config.toml
d_shared_expert = 0
moe_layers = [0, 2, 4, 6]
vocab_size = 16384
norm_place = "pre"
norm_eps = 1e-06
lr = 0.00108
lr_head = 0.0118
decay_fraction = 0.678
Below are experts of layer 4 (counted from 0) of a mixture-of-experts language model. Rows are named router (the router's row for the expert), up (a neuron's input weights, with its number) and show model dimensions 0-255. Each number is 200 + 40 x the weight over its row's rms, rounded and kept within 0 to 999.
After each expert's rows: a language model's description of what the expert responds to. This comes from a sample of Wikipedia text that the model never trained on.

# expert 18
router,151,258,181,182,217,217,164,201,103,197,203,253,194,204,237,156,221,210,173,136,239,168,233,252,198,224,188,182,181,168,177,199,184,206,219,173,210,264,232,153,275,190,251,93,235,119,254,173,171,188,213,143,165,285,214,203,222,229,249,193,240,148,190,236,236,159,198,238,174,159,236,231,172,260,186,259,143,146,145,174,173,114,209,153,263,223,207,138,260,86,229,185,199,167,259,204,151,163,203,191,170,146,183,235,187,246,174,189,149,186,276,170,226,207,223,194,166,153,263,273,230,225,206,155,177,212,122,140,216,243,198,146,206,263,252,224,258,220,226,225,189,145,262,198,242,201,178,197,215,219,231,204,220,173,247,213,190,172,114,217,236,189,185,198,213,140,234,193,233,179,232,233,143,264,245,220,59,193,167,245,139,203,167,244,169,217,167,180,171,210,194,218,200,221,215,175,194,173,223,252,228,157,185,194,169,203,191,165,143,262,218,242,238,182,148,208,193,255,240,134,197,259,178,205,251,217,266,124,250,194,142,227,235,174,182,206,174,221,141,209,210,217,176,283,210,173,217,176,146,241,278,240,266,223,273,235
up0,149,210,175,257,165,230,152,243,173,247,186,252,192,248,145,225,191,115,133,223,190,199,199,137,234,240,246,237,181,208,216,142,183,224,176,188,117,214,142,174,196,214,216,211,181,91,221,223,176,153,225,260,263,203,190,176,181,251,205,218,246,284,213,235,189,245,207,285,243,183,177,212,233,220,220,193,260,130,223,179,265,233,170,318,199,208,229,236,232,185,185,276,175,157,189,249,217,328,66,153,204,273,202,272,137,257,151,126,154,253,201,167,172,186,215,192,213,140,177,152,180,178,156,178,199,214,201,204,241,224,230,197,248,250,198,198,222,211,197,206,195,183,182,144,232,180,199,199,195,187,189,163,237,172,206,205,223,278,220,191,122,197,221,240,219,230,146,206,234,259,209,194,193,277,185,189,200,213,180,205,242,125,125,174,242,282,182,212,204,131,218,167,156,233,193,178,204,150,244,185,180,277,175,166,203,205,205,214,211,166,174,137,155,227,281,194,193,148,259,223,225,172,241,225,171,263,208,186,200,114,225,250,182,205,132,198,160,232,217,113,154,180,184,201,220,228,121,162,203,199,202,209,175,179,255,233
It responds to: Later digits in decimals

# expert 24
router,204,171,177,200,231,206,214,167,228,179,121,230,194,145,239,266,254,222,176,212,184,256,184,171,128,193,214,185,168,249,295,236,185,212,190,230,198,197,200,205,226,227,191,203,233,157,216,204,156,227,201,108,204,203,213,125,206,131,169,196,141,235,197,263,319,148,205,208,146,176,252,245,192,203,171,211,176,262,173,222,170,232,234,132,176,133,261,203,236,166,158,155,135,200,276,159,175,238,200,132,158,225,175,160,151,154,231,160,206,205,183,163,265,160,231,244,142,118,288,149,193,208,218,206,239,259,224,163,174,241,200,161,194,153,158,237,210,148,217,281,226,174,234,185,169,183,265,275,251,179,208,246,226,233,239,267,204,201,218,138,238,165,201,183,236,252,270,263,135,136,197,233,206,174,194,169,182,193,248,142,128,261,266,224,258,170,210,170,264,186,220,165,209,184,208,148,199,193,184,176,204,202,205,195,232,183,117,236,123,249,235,200,246,191,187,160,204,179,154,176,207,244,202,236,159,282,264,271,168,184,178,150,215,255,209,189,196,136,165,204,199,177,242,210,239,148,177,148,175,253,212,132,211,117,146,222
up0,201,109,225,247,207,123,235,180,229,88,204,242,198,200,184,201,177,210,207,229,200,266,174,197,262,223,138,180,252,221,217,197,190,164,209,231,230,187,168,184,216,200,236,163,204,196,244,232,234,257,281,184,148,209,259,164,191,214,301,204,175,163,218,172,221,196,247,266,179,205,194,218,168,153,166,216,145,188,249,269,177,221,164,147,83,207,209,198,150,217,199,167,228,160,225,171,219,263,185,164,183,161,137,201,198,272,265,189,215,162,198,183,203,206,159,138,189,168,201,254,132,259,206,184,209,260,206,243,169,193,213,192,174,196,160,266,200,233,206,118,158,217,154,210,207,147,250,238,197,183,167,232,187,159,195,244,207,186,229,183,223,82,224,329,189,149,211,163,161,237,255,206,205,256,128,192,175,220,271,127,201,242,200,213,242,212,72,173,250,160,181,239,172,170,248,150,231,217,231,170,265,213,184,184,224,163,128,241,180,159,170,220,228,252,208,133,249,178,203,153,195,180,287,216,116,197,178,221,256,234,165,139,150,208,231,147,196,196,165,221,233,261,190,186,176,218,223,148,119,193,152,215,239,227,216,178
It responds to: Early digits in numbers

# expert 7
router,200,206,165,187,201,158,207,114,165,211,183,236,236,199,201,195,224,189,209,248,160,285,208,249,187,241,157,198,204,200,236,245,207,191,243,225,267,223,164,271,225,234,166,285,156,221,236,162,190,237,246,231,185,259,184,196,227,219,194,177,247,153,169,140,211,251,261,212,199,123,312,171,181,174,145,214,257,198,237,290,212,213,259,275,144,150,191,238,175,229,180,181,232,210,210,205,197,218,177,160,235,288,157,197,131,165,229,213,196,259,181,186,191,132,169,172,196,188,235,286,219,228,223,195,185,201,261,173,193,232,193,195,194,167,212,180,188,174,146,115,234,124,191,168,198,209,115,180,200,205,176,199,138,241,179,199,241,194,195,190,205,227,263,225,266,237,208,197,151,221,243,215,231,113,220,179,272,255,156,284,233,192,215,214,180,279,164,216,254,189,213,156,196,197,248,194,211,161,183,262,197,179,129,173,158,201,203,169,198,168,177,165,234,216,208,237,169,216,226,220,202,133,190,255,219,145,158,205,152,319,201,187,99,134,211,236,202,132,232,214,225,308,159,250,188,165,210,98,226,145,146,117,183,220,153,215
up0,234,191,232,170,166,282,267,188,190,198,168,231,199,161,207,188,220,196,235,268,181,225,213,168,242,154,238,155,146,121,222,239,120,159,199,226,214,181,179,196,244,199,245,149,273,150,127,235,161,230,198,252,243,171,249,196,252,246,260,251,183,220,171,210,149,167,195,279,181,270,194,198,235,182,192,286,173,230,160,185,207,231,178,202,241,212,176,217,211,75,167,225,137,157,199,306,214,139,195,226,186,193,224,239,227,200,184,237,168,190,188,202,231,205,206,202,179,244,197,216,152,147,192,255,158,240,217,188,265,214,203,203,71,105,224,204,124,160,232,229,263,154,219,170,130,175,168,173,212,247,191,184,220,225,263,168,185,272,231,158,193,156,197,214,94,147,257,223,190,199,190,228,244,219,224,140,224,238,186,202,205,187,247,236,304,204,194,215,233,168,204,224,201,208,82,241,138,112,139,209,169,198,129,159,206,229,203,168,127,197,252,197,176,191,184,159,195,211,163,230,229,224,148,194,258,205,220,188,206,181,241,243,202,216,221,177,188,166,259,235,152,208,194,262,248,261,198,176,169,143,221,160,243,262,198,173
It responds to: Colons and list introducers

# expert 9
router,157,167,226,255,227,214,188,239,195,225,256,229,228,245,194,258,234,194,262,262,229,208,147,98,233,222,186,191,161,240,155,210,222,234,209,184,203,174,221,179,154,229,180,258,169,201,197,209,153,254,179,162,255,188,266,194,104,238,194,191,222,201,256,183,204,204,139,300,273,294,115,209,265,205,273,168,255,246,150,127,151,154,147,166,163,223,187,156,193,220,165,195,196,179,120,202,112,237,280,194,256,198,218,204,202,180,193,209,230,152,124,216,187,159,204,211,182,160,163,231,196,163,170,230,256,216,223,99,184,216,212,258,124,89,190,207,178,190,223,235,184,230,226,302,227,268,206,165,249,277,217,135,199,170,152,159,154,234,196,256,225,192,179,166,153,213,210,108,250,236,196,116,192,162,216,248,169,249,210,198,187,175,151,219,171,152,197,258,224,171,231,197,231,210,197,191,199,238,263,180,180,107,163,205,164,223,203,175,230,208,214,147,223,239,190,229,190,258,201,144,171,229,114,226,183,173,176,205,126,265,201,245,189,194,142,204,163,183,173,251,171,212,182,225,195,192,192,148,157,213,170,165,215,196,228,203
up0,177,190,206,206,175,304,237,150,171,158,197,179,255,191,229,230,223,182,215,181,207,184,197,138,247,178,207,176,192,204,237,162,222,273,211,263,228,150,273,115,228,211,184,150,212,186,161,181,234,188,272,237,214,174,202,206,150,252,191,171,196,235,214,202,226,193,220,187,232,197,180,241,179,175,144,277,269,151,175,199,244,278,184,155,236,214,180,293,156,200,209,202,179,185,180,204,260,198,193,225,181,140,147,236,201,202,235,153,119,194,258,235,158,153,184,231,205,307,210,197,275,208,185,334,223,135,175,214,197,210,221,222,225,183,225,150,209,213,206,265,180,152,185,236,212,227,185,253,151,151,191,168,143,226,235,230,239,201,212,187,207,215,274,172,201,221,191,199,271,133,174,111,165,198,248,193,175,229,237,60,183,172,257,190,267,132,228,168,133,198,242,228,169,211,185,181,186,186,264,159,215,213,191,227,215,150,152,207,181,226,120,262,230,141,252,247,218,231,150,156,223,231,271,180,222,280,206,203,244,233,162,146,175,149,147,231,147,251,139,211,151,205,182,248,166,176,159,165,153,225,193,206,215,125,194,133
It responds to: Role-introducing "as"

# expert 29
router,211,226,187,123,197,165,181,123,177,178,187,244,202,228,162,209,230,224,188,187,163,168,209,185,216,207,151,252,60,157,174,210,192,190,170,222,226,184,189,191,173,200,229,213,160,161,193,182,137,140,190,256,203,194,204,205,224,211,158,152,195,174,262,147,239,272,121,254,172,129,159,157,211,229,213,188,257,180,233,231,175,194,206,246,270,182,247,262,291,214,211,228,245,205,172,146,265,192,215,176,255,174,224,210,174,198,154,132,230,194,128,215,210,235,223,181,187,250,220,203,144,191,219,247,130,212,135,273,182,187,181,212,220,222,195,197,203,285,222,173,201,191,250,200,231,146,242,112,251,253,147,237,218,261,168,160,118,205,137,205,200,233,216,200,191,207,150,168,275,180,189,183,240,220,204,197,259,195,154,247,159,242,135,100,294,198,281,201,216,215,222,144,156,194,229,195,218,237,194,172,164,218,211,100,173,215,92,210,207,247,176,220,159,190,186,177,208,225,241,208,117,250,159,190,194,203,155,189,156,178,289,202,242,291,254,231,216,192,214,196,174,170,172,259,130,196,211,178,315,176,209,212,190,246,199,207
up0,260,181,288,214,242,228,198,174,254,239,208,238,256,179,251,142,209,190,201,187,226,258,215,234,150,204,105,150,177,205,285,147,136,203,235,231,118,312,245,170,162,274,199,155,271,169,201,230,196,275,162,226,199,194,170,181,236,265,173,178,213,152,209,233,187,233,210,184,186,236,151,156,206,157,255,217,255,234,194,201,120,182,231,148,200,191,168,201,228,181,156,203,185,181,201,226,294,206,228,170,200,187,265,210,270,218,141,156,172,225,155,198,214,190,269,222,222,141,179,178,158,236,219,243,205,138,178,196,215,187,251,208,157,201,211,251,127,130,168,199,165,188,76,180,152,115,193,151,167,185,215,240,233,189,197,175,234,205,193,190,199,169,203,219,217,202,211,202,191,223,189,237,201,235,67,173,169,198,218,155,175,213,220,198,200,255,217,246,166,166,203,276,239,228,228,158,160,239,174,224,132,177,166,245,168,245,211,194,232,199,269,220,136,209,218,176,216,63,205,197,194,209,218,131,146,261,226,127,180,117,217,231,238,257,201,173,198,132,191,210,223,184,210,187,199,219,162,166,185,225,151,159,303,217,217,198
It responds to: Field labels, copula nouns

# expert 20
router,173,264,222,183,149,249,194,222,175,183,178,237,188,122,285,267,239,201,200,155,244,217,178,189,171,201,212,132,166,224,297,216,242,283,268,200,238,207,256,196,197,203,173,134,197,236,189,157,236,131,189,180,188,201,252,190,135,186,205,237,256,149,168,238,290,206,177,190,161,137,255,186,146,214,244,239,167,201,175,169,226,153,252,151,250,226,192,168,127,158,261,141,164,115,219,195,233,177,197,152,163,223,206,149,174,112,235,209,192,180,149,167,247,199,245,175,204,174,127,185,225,254,272,164,202,154,176,238,196,275,214,197,251,144,173,204,158,168,166,256,208,249,179,235,223,123,135,162,211,221,208,219,203,264,208,220,165,147,207,183,254,141,181,181,275,230,265,149,185,127,191,230,171,185,219,206,200,182,186,193,266,246,136,214,189,218,206,207,159,222,160,201,272,96,163,220,160,206,196,174,225,261,228,157,173,272,217,166,200,258,187,245,249,188,210,303,225,239,158,213,140,216,166,167,143,197,205,181,163,173,166,161,212,177,127,206,188,239,200,168,128,247,203,247,140,251,228,183,225,208,190,207,134,204,235,232
up0,186,154,203,204,247,260,172,236,186,217,225,224,188,197,193,279,177,155,344,236,239,153,184,227,211,210,228,241,263,159,236,204,229,154,171,214,184,233,186,208,85,127,275,250,207,212,241,263,186,178,284,236,181,158,243,253,179,255,153,196,133,218,216,222,198,167,226,268,186,199,209,241,269,194,175,257,245,189,217,279,252,132,170,233,192,245,190,170,175,187,239,224,213,241,222,157,249,150,186,186,197,187,180,161,294,237,147,203,187,207,210,207,162,199,156,255,219,199,214,173,207,197,192,259,149,193,196,230,218,229,140,198,173,121,260,152,248,202,120,157,228,178,209,225,141,237,234,202,192,218,199,177,237,202,255,196,259,169,186,216,211,207,208,280,191,168,157,178,187,216,161,149,236,128,250,259,169,177,164,238,200,147,266,228,196,156,203,106,186,163,164,149,166,206,121,193,259,146,175,136,185,141,159,208,162,165,206,187,175,207,238,199,195,164,258,155,248,178,148,180,290,167,237,169,215,223,164,147,265,256,156,182,133,226,227,134,188,115,180,202,178,145,179,159,270,177,161,166,220,224,230,229,201,197,172,240
It responds to: Year digits, centuries